Weights of a small mixture-of-experts language model, trained from scratch on English Wikipedia: 4 picks a token, a sigmoid router.
Below are experts of layer 3 (counted from 0) of a mixture-of-experts language model. Rows are named router (the router's row for the expert), gate (a neuron's input weights, with its number), up (a neuron's input weights, with its number) and show model dimensions 0-255. Each number is 128 + 24 x the weight over its row's rms, rounded and kept within 0 to 255.
After each expert's rows: a language model's description of what the expert responds to; "gets" lists some tokens that make up at least twice as much of what it gets as of all text. This comes from a sample of Wikipedia text that the model never trained on. Tokens count by the router's weight.

# expert 33
router [144 137 120  92 149 129 104 165 114 140 135 125  90 166 104 110 108 145 136 181 166 129 145  63 104 159 132 106 108  99 147 110 120 105 111 133 151 118 155 128 114 150 133 147 134 156 105 144 124 137  81 102 133 113 101 121 106  92 141 157 105 153  95 145  87 121 109  74 130 149 126 106 147 125 132 135 149  98 138 160 166 138 143 154 163 156 160 105 118 146 130 153 126 105 144 105 124 124 100 116 152 132 125 157 155 141 102 113 132 138 135 138 138 119 191 115 101 155 162 132 145 122 120 135 108 133 141 139 135 155 104 107 168 119 119 105 162 188 130 103 159 158 167 144 126 152 130 129 125 138 131  96 128 138 123  87 101 110  65 137 179 138  76 129 127 140  88 155 145 105 139 125 124 137 128  96 145 100 101 131 178 135 148 101 109  89  89 135  91 166 117 104 150 131 104 105 125 108 171  88 131  88 137 141 116 139 132 119 118 137 152 201 109 129 144 123  83 139 148 132 159 119 148 153 128 124 112 146 163 154 126 189 118  99 108 110 134 159 150  99 139  94 130 134 117 106 107  89 176 113 124 154 156 127 139 122]
gate1 [125 145 122 107 136 161 113 153 136 106 145  97  92  93 134 106 138 149 101 148 119 107 141 154 114 102 139 155 162 173 141 116 121 158 117 184 152  87  91 124 109 110 124 113 132  90  94 168 138 132 116 131 143 142 152 152 149 125 137 103 129 122 122 157  93 132 150 131 173 106 141  92 115 143 157 121 121 137 131 105 105 165 134 119 130 135 110 119 124 136 104 104 141 135 138 112 126 115 152 100 129 120  84 160 130 115 136 166 157 103 156 113 171 119 170 120 137 138 134 195 127  98 131  96 130 143 144 110 101 137 126  88  96 128 110 112 170  81 130 169 190 113 120 143 114 128  96  96 116  90 112  94 146 101 119 130 145 120 167 104 110 133  82 139 134 178 108 147 149  93 108 153 140 162 126 117 149 149 164 130  82 123 129 120  94 105  97 137 112 136  77 119 119  92 139 126 132 123  87 148 147 145 124  97 112 127 148 141 110 174 186 145  89  93 184 129 153 118  91 121 150 136  95 137 138 100 138 137 129 105 115 138 119 163 109 110 119 162 159  74 110 114 104 101 138 155 121 152 100 137 127  81 115  94 101 147]
up1 [ 60 102  91  75  70 136 157 144 122 112 151 112 117 136 175 128 135 118 148 164 136 134 100  99 112 165  64 136 118 136 160 113 104 149 126 175 166  73 103 135 123  99 140 121 130 101  63 103 143 126 115 129 156  99 161 116 108 163 142 114 152  68 109 148 121 120 110 139  95 161  97 107 122  96 117 143  95 151 126 101 135 107  80 105  91 128 157 124 127 109  93 139 154 132 115 123 173 101 171 125 178  97 149 126 130 166 125 160 123 134 135 143 105 136 116 134 134 136 124 148 135 124  94 129  95 149 141  81 107  94 149 113 146 128 150 123 101 136 130 137 100 134 115 103 146 180  90 120 145 144 136 119 120 139 134 159 142 171 120 115 144 137 124 151 149  81 141 133 130 110  87 148 109 153 163 138 128 102 119 116 126 103 124 133 119 149 151 142 166 134 137  99 120 150 164 159 121 137 116 115 133 129 106 128 155  85 110 131 150 172 132 120 134 112  92 144 130 127 153 150 125 160 167 116 167  94 156 114 143 201 105 139 147 110 119 135 135 120 124 123 108 118 126  97 135 115 118 122 123 150 164 132 137  84 110 109]
What it handles: "and", "to", "or", "with", "into", "than" joining phrases, especially "to" after what or how, as in "what to do".
gets: "and ", "to ", "or ", "with ", "for ", "& "

# expert 23
router [131 159 107 124 127 143 104 106 101 120 113 102 118 135 134 105  91 141 117 116 116  99 140 143  90 148 161 106 113 102 100 125  94 102  95 126 163 113 177 157 114 119  59 116 150 116 127 121 153  98 165  89 113 176 125  76 126 137 114 136 124 156 117 148 124 104 146 100 138  91 129 129 122 155 141 171 144 112 118 146 156  43 161 125 139  90 106 115 115 125 114 174 140  85 140 127 120 134 120 107 148 117 121 123 133 114 145 176 135  85 131 153  92 133 153 103 118 127 155 136 115 132 151 128 118  90 101 117 110 156 101 131 153 140 137  90 169 135 101  37 149 165 182 103 132 126 158 142 132 128 152 135 156 143 118  97 149 111 138 131 152 109 143 148 127 157 126 119 155 155 129 130 149  99 121 184 147 127 111 135 152 151 113  76 125 143  56 141 123 160 100 114 123 168 147 116 135 149 163 118 114 108 125 128 137 140 149 114 134 139 138 147 104 146 133 154  93 138 123 130 156 121 156 144 147 145 117 120 141 146 129 128 125  79 122 163 125 140 159 143 104 106 123 168 107 122  57 138 123 110 141 120 129 141 150 104]
gate0 [156 150  87 108 127 137 173 135 120 117 122 104 139 136 133 121 134 112 142 115 105 109 132 141 129 109 126 154 149 147  89 115 114 132 134 161 136 155 149 143  97 113 111 147 142 105 104 163 128 143 139 114 138 167 111 155  87 144 141 109  90  69  78 140 166 110 100 165 128 119 160 164 150 105 148 170 120 100 103 175 155 107 102 140 100 145  95  98 125 183 120  91 138 104 119 134 126  80 104 131 103 130 137  95 189 131 126 112  54 167 152 121 120 116 115 138 149 149 137 129 127 144 120 115 151 120 117  94 145 135 108 106 125 153  69 123 111 103 102 152 157 153 144 149 152 123 145 110 141 122 147 134 129  96 127 113 143 108 130 101  91  85 168 141 129 109 135  90 136 109 153 162 151 116 109 163  91  92 162 121 162 194 136 176  90 148 112 102 121 136 152 122 126 134 101 130  90 107 104 135 112 114 117 148 123 129 139 145 113 131 129  96 115 129 135 100 166 115 147 143 130 108 125 156 181 142 110  91  96 121 101  99 149 112 106 149 166 159 159 115 131  91 179 138 149 138 108 148 144  97 107 118 150 132 149 137]
up0 [160 139 104 116 148 155 161  83 156 154 104  97 159 105 118 132 123 133 121 118  92  82 129 106 131 148 140 115 108 145  91 134 114 139 103 138 162 126 129 129 133 151 133  95 113 137 111 108 150 142 128  95 114 167 118 117 107 123 152  97 115 140  57 101 135 111  97 130 169 106 116 147 108 109 137 156 145 126  96 146 119 157 121 163  82 166 124 129 159 125 120 118 156 140 110 147 149 105 109 154 114  76 157  92 179 128 133  85 103 138 119 140  76  86 118 146 134 124 146 109  90 133 151 133 119 117 135 117 108 129 123 101  66 158  77 100 110 127 119 157 157 160 124 134 147 147 127 101 175 112 142 148  96 109 127 125 127  74  96  99 132  91 104 147 128 103 149 124 156 127 146 152 173 133 114 134 109 106 145  77 159 162 135 152 104 157  97 125 159 143 165 143 137 133 114  99 114  80 112 134 120  95  96 164 123 158 140 116 106 119 141 137 102 127 136 124 162 147 138 137 132 128 113 158 160 130 113 149  87 137  94 116 119  89 109 157 125 166 135 121 128  95 184 129 122 141 131 180 102  95 127 137 148 167 162 110]
What it handles: Forms of be and the article that follows them in descriptive sentences, such as was, were, been, served as, is a.
gets: "a ", "was ", "is ", "as ", "be ", "an "

# expert 14
router [149 166  98 136 106 101 103 177 130 127 124  88 139 127 149 152  83 151 153 125 166 128 144 131 111 124 139 102 115 107 114 119 134 153 130 129 134  92 147 108 140 134 101 128 115 142 123 122 116 143 150  87 107 130 155 118 136  94 143 169 124 142 142 134  99 114 141  79 141 147 125 115 142 177 147 139 136  88 137 124 155 118 109  92 125 109 138 103 101 108  98 140 123 112 152 102 116 139 132 104 185 150 113 128 147 143 122 131 130 111  82 121  73 117 178 134  99 127 177 128 125 118 127 158 135 186 112  93 118 151 118 102 114 150 134 156 133 140 161 122 150 140 153 100 112 145 133 179 109  92 134 104 142  90 116 111 106 134 127 108 138  85 102  90 159 150 123  99 145 124 125 100 130 109 158 136 155 114  74  85 131 157 125  92 114 108 107 149 151 115 105  74 135 154 118 125 138 121 137  88 112 127  96  86 167 102 167 155 133 135 145 125 146 153 101 173  83 163 118 174 148 105 130 142 165 129  66 122 109 101 108 150 149  88  99 156 150 133 156 122 139 101 105 162 143 138 105 152 183 124 150 114 169 135 124 156]
gate2 [111 133 124 142 146 107  94 191 145 143 130 140 105 131 123 142 176 157 106  85 130 143 131 159 134 131 120 192 146 142 147 122 145 131 163 136 116 111 123 124 130 106 129 135 139 116 109 123 127 162 100 131 114  93 175 127 167 116 159  93 141 108 137 136 111 132  81 156 152 110 148 163 148 133 111 121 124 145 124 153 148 100 111 137 138 126  94 134 145 153 173 146 183 136  89  99 167 111 136  87 136  90 150 151 121 155 188 119 149 125 161 104 145 100 117 137  93 102  74 186 143 124 122 158 138 135 127 169 125 127 137  77 150 127 106 105 131 136 149 125 110 119 132  95 110 145  99 169 147 118 113 113 114 157 181 104 154 141 132  94 126 125 131 125 123 110 139 138  97 149 162 150 161 149 103 193 153 142 156 120 142 131 124 157 134 126 118 117 103 100 110 170  58  83 107  94 133 102 103 123  93 119 114 139 138 153 107 145 170 125 112 105 126 100 130 118  93 120 151 151 140 106 143 112 110 148 128  97 157 128 148  79 110 117 145  89 137 150 152  86  98 130 160 151 118 145 137 167 140 149 128 106  95 125 136 136]
up2 [145 143 126 135  74 136 140  85 132 172 132 146 138 129 104  95 100 104 131 152 114 154 120 121 151 111 110 124 138 130 146 145  78 143 129 124 138 156  77 141 136 137 168 120 108 130 149 131 142  97 142 183 148 175 130 160 111 137  87  87 108 121 123 114 128 158 127 148 137 160 110 110 125 156 173 108 145 120 148 104 112 162 165 161 153  92 146 104 138 157 117  92 114  78 136 172 107 136  98 134  91 171 117 120 105 106 102 118 115 122 149 141 149 135 134  92 152 163 157  86 118 133 177 136 147  96  84 109 133 141 115 163 102 127 105 152 129 104 121 141 143 114 147 198 155 149 165 100 129 166 137 109 150  92  95 114  86 137  99 144 137 117 152 102 117 138 149 128 136 132 118 111 140 145 155  94 147 123 118 154 106 122 104 140 112 109 128  93 120 148 108 185 148 131 125 120 128 120 167 168 150 126 159 116  94  88 108 137 126 118 169 118 104 152 129 169 145 117 110 115  69 144  92 132 132 126 131 136  93  94  87 110 146 132 110 121 119 138  73 192 134 102 131 105 125 112 104  89 129 114 135 110 138 128 125 118]
What it handles: Line breaks and closing pipes ending table rows, opening quotation marks before quoted phrases, and heading markers like ==.
gets: "\n", "|", "\"", ")", "'", "*"

# expert 4
router [147 134 137 137 106 129 100 159 110 135 172  98  84 172 137 111  90 165 104 145 159 134 137  91  97 145 130 128 159  97 141 105 154 116 136 166 139 143 143 122 132 108 105 107 100 146 115 122 126 121 116  89 150  83 129 136 142 111 161 146 136  69 118 173 130 112 136  78 135 137 111 124 123 146 161 120 160  97  91 142 145 128 159 152 146  98 136 127 130 164 134 149 122 116 114  88 112 107 131 102 170 140 153 161 164 139  92 121 142 124 131 121 125 132 160  84 134 116 156 129 136 141  84 138 100 106 158 125 149 117  89 104 135 114 138 104 154 129 147 108 163 144 161 119 109 135 117 146  69 136 156  70 126 150 136 128 143  93  91 141 154  64  96 120 129 125 104 113 124 135 130 133 127 122 106 113 169  90 108  62 165 138 122 103 134  87  95 149 128 130  82 100 179 122 103  81 143 106 147 130 100 113 153 166 123 130 133 134 134 160 149 150 114 101 144 128 115 123 143 125 194 131 179 121 144  85 116 149 118 134 107 125 128 137  97 169 130 132 140 133 110 118 161 137 123 136 108 107 148 118 138 151 172 170 147 154]
gate2 [124 144 141 110 155 162 153 147 122 115 111 124  95 118  77  86  80 111 132 182 132 160 120 146 122 120 146 162 137  84 123 113 145 126  84 121 117 141 138 149 142 141 143 111 102 134  64 114  99 106 117 127 142 120 130 152 135 116 143 142 155 104 122 126 164 137 166 109 158 127  78 138 109 163  90 120 131 116 116 136 127 114 135 108 107  98 156 140 174 158 115 136 120 153 146 115 116 105 118 119 136 128 117 100 128 100 138 148 170 146  54 148  84 149 107 108 166 127 156 150 137 145  99 165 134 111  85 134  97 150 101 131 125 133 103 149 127 106 105 120 125 140 104 103 123  91 125 148 141  82 137 108 190  82 120 132 172 117 128 148 140 157 120 132 103 104 122 129 147 170 123 161 106  97 147 128 132 144 171 104 106 151 139 171 117 127 121 131  81 109 132 154 119 114 167 102 119  99 154 135  92 121 108 157  88 123 129 117  93 130 158 118 120 131 112  81 118 158 152 118 146 124  92 119  65 149 143 133 101  86 119 111 150 193  68 103 132 117 143 115 135 136 133  94 162 100 148 115 123 144 107 154 137 121 143 145]
up2 [144 141 131 164 108 119 148 102 130 121 141 136 161 144 162 142 122 123 150 133 120 116 147  80 139 152 130 160 125 135 124 108 111 125 136  98 120 159  75 139 118 170 132 152 147 124 156 144 114 144 101 143 117 166  99 121 141 129 117 151 112 111 128 124 119 141 124  95 124 137 160 118 142 146 139  90 150 170 132  98 136 132 121 103 133 161 112 143 143 126 109 178 123  87 132 147 127 124 128 146 107 144 158 136 157 116 131 157  85 151 173 174 137 171 110 125  91 113 141  89 183  78 124 127 120 123 201 139 136 108 106 159 134 131 127 110  95 193 152 140 175 145 141 122 114 129 108 127 151 124 125 165 119 144 123 115 150 128 130  91 159 114 102 119 122  97 124  76 136 149 110 103 127 105  89 153 113 144 160  99 125 147 162 164 141 137 165 124 120 139 114 123 186  95 146 116 185  74 146 126 132 106 153  92 146 133  91 113 140 135  76 104 124 146  58 122 156 107 104 134 115  78 107 144 139 144 134 149  83 152 147 100 105 159 122 125 142 154 118 102 145 109 151 154  95 126 118 121 113  82 165 148 140 157 134 131]
What it handles: Prepositions following verbs, nouns or adverbs inside running sentences, as in "in order to", "access to", "through an", "between 1952".
gets: "in ", "to ", "by ", "from ", "at ", "on "

# expert 53
router [188 134 108 133  97 129 101 137 141 119 118 121 139 162 130 113 139 138 123  97 176 126 153 133  98 135 174 124 168  76 100 184 133 103 166 129 164  99 134 114 124 119 118 153 125 140 106 143  97 118 137 128 100 148 123  84 128 112 102 133 114 144 111 128  90 130 139 119 152 140 138 165 130 146 116  96 144 121 130 123 147  98 132 137 104 178 134 147 125 128 173 154  94 111 110  85  95 149  59 122 140 154 109 143 151 146 102 165 155 124 133 122  91  93 151 116 117 125 144 107 112  95  95 156 129 125 153 119 123 180 126  99 145 110 109 101 127 103 139 130 142 166 164 109 116 144 137 142  79 115 130 112 128 120 162 109 106 123 153 121 151 110 138 134 147 163  96 132 112 109 124 146 133  94 133 138 185 121 104 137 145 144 140  91  92  95 107 119  96 133  91  77 129 154 103 129 141 151 101 119 106 132 126 140  97 144 129 158 160 142 148 163 171 147 101 130 118 122 147 168 158 127 145 139 113 132  79 167 106 160  94 143 109  77 102 155 129 116 155 127 184 132 123 150 109 162 127 118 170 111 150 148 140 188 115 162]
gate0 [100 119 139 146 133  94 143 131 130 116 167 124  77 136  96 133 152 142 137  95 169 116 112  92 126 141 127 136 128 189 107 131 129 138 146 126  79 101  85 151 101  93 164 169 127 174  90 143 124 125 168 130 119 159 144 150 132 118 134 138 142 148 148 142  94 130 151 116 118 124 144  72 142 129 104 138 116 129 110 138 182 111 151  54 118 167 148 124 125 162  93 109 116 149  98 121 164 135 115  93 144 111  84 153 125 135 144 114  82 147 103  90 161 127 105  93 175 147  90 113 139 161 120  98 123  96 138 141 110 131 136 109  99 106 112 104 120 147 124 146 146  70  81 159 141 124 110 132 133 110 138 126  93  99 128  88 109 131 120 120 143 131 132 118 122 120 131 118 134 173 106 146 118 167 164 145  92 136  82 149  92 136 139 141 130 169 125 157 124 152 143  88 148 154  99 116 164 122 105 146  96  98 106 107 142 121 114 150 113 159 113  90  87 161 112 129 120  98 104 132 127 101 114 110 136 169  79 141 123 128 129 167 102 122 150 143  97 146 122 144 128 125 150 154 119 137  86 139 137 158 107 105  87 153 133 142]
up0 [114  76 133 130 132 168 128 119 145 117 134 120 119 128 119 119 123 128 121 157 134 133  85 129 143 140 115  87 115 102 123 109 140 134 111 120 169 113 112 138 121 128 148 142 148  94 145 112 116 127  60 154 100  96 127 140  89 158 129  75 151 138 166 146 116 150 122 129 143 167  85 184 101  77 121 156 121 137 136 122  97 117 121 139 113 156  92 122 146 107 136 136 162 130 152 130  77 177 154 141 173 125 164 125  97 128  93 133 150 130 120 130 177  90 183 175 106 134 139 106 102 126  73 130 114 152 155 136 161 118 206 127 159 138 115 162 173 140 144 103 130 167 143  78 126 136 136 125 108 124 107 104 105 138  90 165 134 147 118 128 120 120 120 121 116  80 151 148  90  64 145 145 114 145 142 121 150 175 148 143  95 110 128 128 119 125 115 144 129 113 116 154 127 149 131 148 120 128 138 135 145 134 123 132 158  98 151 109 129 124 134 131 152  96 105 148 133 132  89 107 111 155 106 107 109 156 157 103 143 140 122 140 118 137 120 139 117  98 119 127 136 133  82  45 146 106 145 154 145 147 132 160 145  82 148 124]
What it handles: Closing heading marks, paragraph breaks and closing parentheses at section boundaries, such as == Staff ==, == History, === Mexico ===.
gets: "\n\n", "==", ") ", "===", "\n", ")"

# expert 32
router [119 151 107 142 102 110 109 185 114  99 151  93 140 130 157 127 100 159 158 142 166 125 157 122 115  97 162 119 110  87 117 133  88 100 126 148 155 114 115 126 132 141 127 158 125 137 147 107 108 103 124 135 124 111 111 141 134 101 127 123 143 133 109 144 120 104 121 100 139 142 171 140 136 164 125 160 127  70  98 140 179  89 135 115 113  91 133 123 153 118 129 140 124 140 128 128  68 124 146 101 144 176 120 120 119 148 127 119 135 137  69 112 119 116 144 120 131 114 178 120 148 100  90 136 134 147 142 113 120 141  88 145 132 146 145 105 127 122 118 117  90 171 138 116  85 133 123 113  94 130 126  88 124 103  87 124 104 124 119 145 168 111 116 138 147 151  87 104 160  97 118  97 122 127  79 156 127  99  87 116 123 187 117  82  84  85 101 153 147 119 113 120 122 133 122 123 120 120 144 122 112  88  81 100 148 142 138 161 150 138 157 118 125 140 145 129  55 165 129 134 170  79 116 137 122 113 119 126  77 115 111 164  73  95 122 125 146 157 153 150 144 112 114 149 118 128 112  95 186 132 110 132 125 183 122 110]
gate1 [143 181 147 138 103 132 153 127 130 122 166 130 167 131 154 146 109  98 110 150 122 115  86 101 108 114 117 125 125 160 157 131  95 116 163 187 121 103 126  78 158  84  95 133 137 153 166 155 126 119 148 156 148 131 146 121 143 175 105  99 135 137 119 173  78 114 113 143 161 141 110 152 112 121 120 159 113 143 132 177 142 140 105 135 127 132 156 157 110  84 155 145 125 115  99 158 139 195 165 107 141  95 143  85 110  81 105 142 126  99 110 121  77 121 162 134 115 124 141  92 130 141 116 120 112 130 178 128 130 137 117 142 119 149 144 124 125 188 117  89 163  99 129 113 166 137 111 146  95 143  90 127 100 161 152 131 138 125 177 118 136 141 147 150 120 134 109 129 101 124 114 113 134  84 119 174 118 180 129  68 173 162 133 165 118 107 100 144 125 111 166 129 105 110 127 146 133 148 119 106 128 112 125 130 106 114 110 121 150 160 133 142 126 142 141 102 116 119 143  95 153  96 115 111 103 168 144  83 113  92 125 115 111 136 143 116 100 140 142 142 117 107 161 114 144 149 113  73 132 139 106 142 148 139 129  87]
up1 [ 96 178 105 137 174 124 107 131 151 126 131 126 136 161 144 117 155 122 144 116 178 124 136 104 131 152 140 118 101 123 138 108 115 115  92  83 109 189 116 149  96 135 144 145 103 110  96 125 124 109 122 118 108 155 132 120 114 100 145 108 121 134 122  91 150 140 138 141 119  69 120 114 126 123 154 124 108 140 136 103 100 107 193 142 146 144 134 103 127 153 143 150  92 130 150 113 117  92 154 125 142 183 105 170 155 115 105 123 151 201 143 127 172 156  84 137  98 123 149 151 110 164 146 133  94 145 136 135 125 150 118 120  80 139 139 103  82  58 128 165  98 163 139 130 122 135 128 131 158 126 150 144 119  97  91 170 108 179 102 104 128  95 139 122  95 145 142 160 111 137 155 156 142 152 109 127 128  88 147 160 101 146 149  97 129 119 127 122 105 111 126 130 173 157 152  80 139 104 133 163 194 133 124 157 132 137 100 145 109 130  92 124 117 147 121 143  99 107 103 157 112 138 142 149 148 105  86 176 132 153 144 155 123 124 118 141 124 110 129 105 149 148 144 153 135 117  70 128 101 114 140 113 111 129 137 156]
What it handles: Line breaks and the bullet dash or pipe opening the next list item or table row, after headings and table separators.
gets: "\n", "- ", "\n\n", "| ", "\n  ", "\n "

# expert 9
router [177 135 109  84 109 124 136 107 124 175 128 125  86 147 130 131 120 130 140 143 130 151 170  89  87 187 127 119 111  61 160 139 149  92 108 119 174 123 143 133 129 110 111 170 129 125 111 159 119 130 124 125 114 156  54 105 107  85 109 148 147 127  92 150  68 149 120  83 122 151 162 117 131 130 106 158  89 141 142 107 135 121 144 153 128 129 120 125 147 103 130 137 124 150 137  97 101 112 144 116 164 136 129 136 157  94  85 128 121 106 118 152 136  98 166 122  89 133 160 106 123 125 152 145 165 134 133 129 154 161 125 131 165 155 122 120 135 156 133 108 144 162 154  99 152 130 135 137 129 151 148  98 129 145 113 113 147 139  92 128 142 132 110 113 116 170 102 123 125 133 111 117 130 141 127  72 145 148  97 133 145 131 158  84 129  82  93 142 118 135 123 100 125 146  97  91 132 138 145 110 139 102 157  97 140  95 121 105 114 142 169 185 130 109 136 144  93 169 123 140 152 123 130 170 115 126 104 161 155 156 138 220 120 115 138 139 122 135 124  71 138 103 128 137 120 109  85 147 148 109 137 125 136 148 148 149]
gate0 [121 176 125 117 105 160 137 161 121 136 153 121 133 157 161 103 121 103  85  91 148  90 103 127 119 105 151 111 139 108  89 127 133 141 158 149 125 103 118  99  93 120 175 125 160 100 145 115  99 111 126 127  98 162 167 126 117 106 135 160 173 122 127 117 143  93 149 196 130 176 116  79 143 135 151 132 161 121 102 123 112 117  99 117 150 109 120 105 161 136  88 130  94 184 120 146 173 150 103 116 118 141 162 106 147 110 117  99 123 111 124 124 138 114 138 101 147 131 126  98 134 116 112 113  94 127 156 137 112 135 135 151 123 112 156  98 138 156 118 126 159 132 134 144  97  95 163 157 134  91 124  96 106 144 135 130 101 154 112 122 114 151 126  74 119 109  96 101 129 133  86  87 142 124 129 161 142 122  98 145 152 124 154 141 109 112 108 120 148 134 126  93 147 143 111 113 117 164 125 110 121 118 162  97  61  86 119  78 102 138 155 152 146 122 133  74 153 109 151 177 111 154 147  83 148 139 154  95  81 123 144 147 117 170 150 145 116 109 116  79 151 134 126 140  94 116 143 149  89  85 123 148 139 108 135 126]
up0 [120 162 159  77 125 176 125 141  96 133 111 127  85 156 148 151 113  97 117 131 126 113 108 132  63 124 150 114 157 109  99 108 107 120 155 139 105 125 124  84 167 117 161 154 119 120 137 134  93  85 113 107 116 166 146 138 111  77 150 145 163 124 100 112 144  87 122 157 138 118 121 111 152 130 148 131  93 125  97 111 115 151 133 126 142 105 131 107 148 134  82 141  84 165 143 132 138 134 125 119 106 121 142  88 133 114 135  95 101 106 140 141 154 111 156 134 119 129 168  88 128 135 147 164 120 117 128 127 131 170 122 107 140  79 173 104  88 150 120 128 118  96 114 136 173 135 192 103 120 142 121 124 117 120 100  95 115 120 124  99 104 109 115 146 107 129 144 144 118 153  72 140 145 124 141 113 147 146 126 151 144 110 132 160  91 141 151 103 132 129 147 113 156 164 153 106 112 161 124 135  89 146 141 158  87 106  76  79 111 130 133 114 167 145 107 125 151 148 171 168 164 158 146 108 155 115 177 112  94 126 153 132 154 171 115 135 152  95 118 120 123 111 141 134  83 138 106 131  74  81 126 156 129 142 111 100]
What it handles: Opening parentheses, commas, "and", semicolons and pipes that begin a new part of a list, table cell or clause, e.g. "(898 sq mi)".
gets: "and ", "(", ", ", "or ", "; ", "/ "

# expert 3
router [195  98  90 107 125 153 106 143 106 106 151 116  89 143 155 105  98 124 112 126 160  98 138 120 103 151 118  90  88  96 118 149 113 119 133 140 140 149 146 146 100 132  82 146 142  95 127 141 106 113 123 127  97 139 110 111 114 145 190 170 132 130 130 150 115 121 134  93 115 144 141 106 116 136 102 191 146  90 109 157 141 100 113 106 132 116 141 108 117 131 133 170 109 104 118 128  91 126 154 153 158 136 110 129 159 179  97 165 158 118 122 156 125 105 100 101 122 131 159 113 116 141 122 152  98 118 129 123 117 185 108 121 152 121 169 145 133 114 130  95 100 149 160  80 120 127 108 124  98 135 100 113 111 138 125  85 169 146 114 111 159  90 109 120 104 179 123 149 133 133 139  94 158  80 118 132 130 126 110  60 145 161 147 103 109 137  96 114 134 156 125  85 130 127 143 120 138 158 158  71  90 118  99 126 127 119 145 139 101 113 137 103 161 144 148 165 120 124 153 140 158 123 131 151 174 134  74 134 116 131 125 155 116  99 105 130 155 125 158 113  96  89 116 146 131 133 111 111 167  85 155 142 146 144 163 138]
gate0 [118 130 125  80  94 134  96  62 120 156 139 131 158  95 109 141 118 121 152 134  93 123 129 132 100 196 102 170 109 120 122 144 106 157 118 115 128 134 113 150 126 106 122 154 102 122 124 121  67 125 120 150 140 129 140  85 121 110 160 101 163 176 133 140 130 138 142 140 121 153 105 119 142 122 134 132 153 163 107 113 168 125 137 138 161 119 107 109 137 119 131 166 119 142 137 102  87 173 122 101 128 128 131 111 137 150 121 153 121  82 162 129 161 106  86 155 138 189 177 116 153 140 148 113 102 104 103 109 155 142 113 133 116 122 129 128 113 155 154  96 117 157 101 102 106 145 106 124  46  92 135 136 120 129 152 148 127 178  87 141 148 151 167 126 147 125 109 141 139 126 151 133 135 100  85 127 107 133  98 117 130 159 130 107 107 135 127  87 163 151 138 108 158 113 123 141 123 103 174 140 157  87 127 101 114 142 103 163 105 134  81 143 131  77 141 148 140 124 114 131 147  96  97 109 169  99  84 120 127 140 137 108 118 101 132 127 100  81 120 113 128 112 151 107 158 156 136 176 111 127  80 151 149 140 114 104]
up0 [156  97 124 165 141 148 106 180 136 135  92 122 143 158 138 135 156 116 117 105 161 132 124 151 173 117 169  98 110 140 101 125 130 109 153 133 131 108 161  81 131 142 142 116 147 137 132 117 141 130 160  90  84 115 117 127 160 145 145 142 103  76 102  98 146 103 149 116 166  95 151 136  96 140 110  91  97 139 116 102 131 147 102 121 122 129  99 135 172 137 120 135 120  88 122 164 181 104 105 166 127 135 132 159 101  97 134 112  94 125 143 147 141 144 154 125 145  78  99 171 144 123 134 144 136 160 122 143 104 131 135 157 127 148 102  97 114 100 107 148 105  88 179 127 109 118 166 141 180 146 140 139 127  92 102 151  93  78 108 122 104 157  99 172 123 108 139 159 118 109 103 122 156 169 144 142 137 111 155 110 140 139 112 128 110 131 125 143 114  73 137 141 133  87 118  94 125 133  76  89  85 167 139 167  98 144 126  83 158 113 140 109 161 119 129  91 146 122 113 107 105 143 174 120 112 172 167 129 106 126 127 170 169 158 145 128 104 149 150 133 111 127  91 138 121 104 126 148 128 118 124 110 129  93 127 128]
What it handles: Auxiliary and main verbs after a subject, especially was, had, has, not, also, can, e.g. "has not been", "may not be".
gets: "was ", "had ", "also ", "not ", "is ", "has "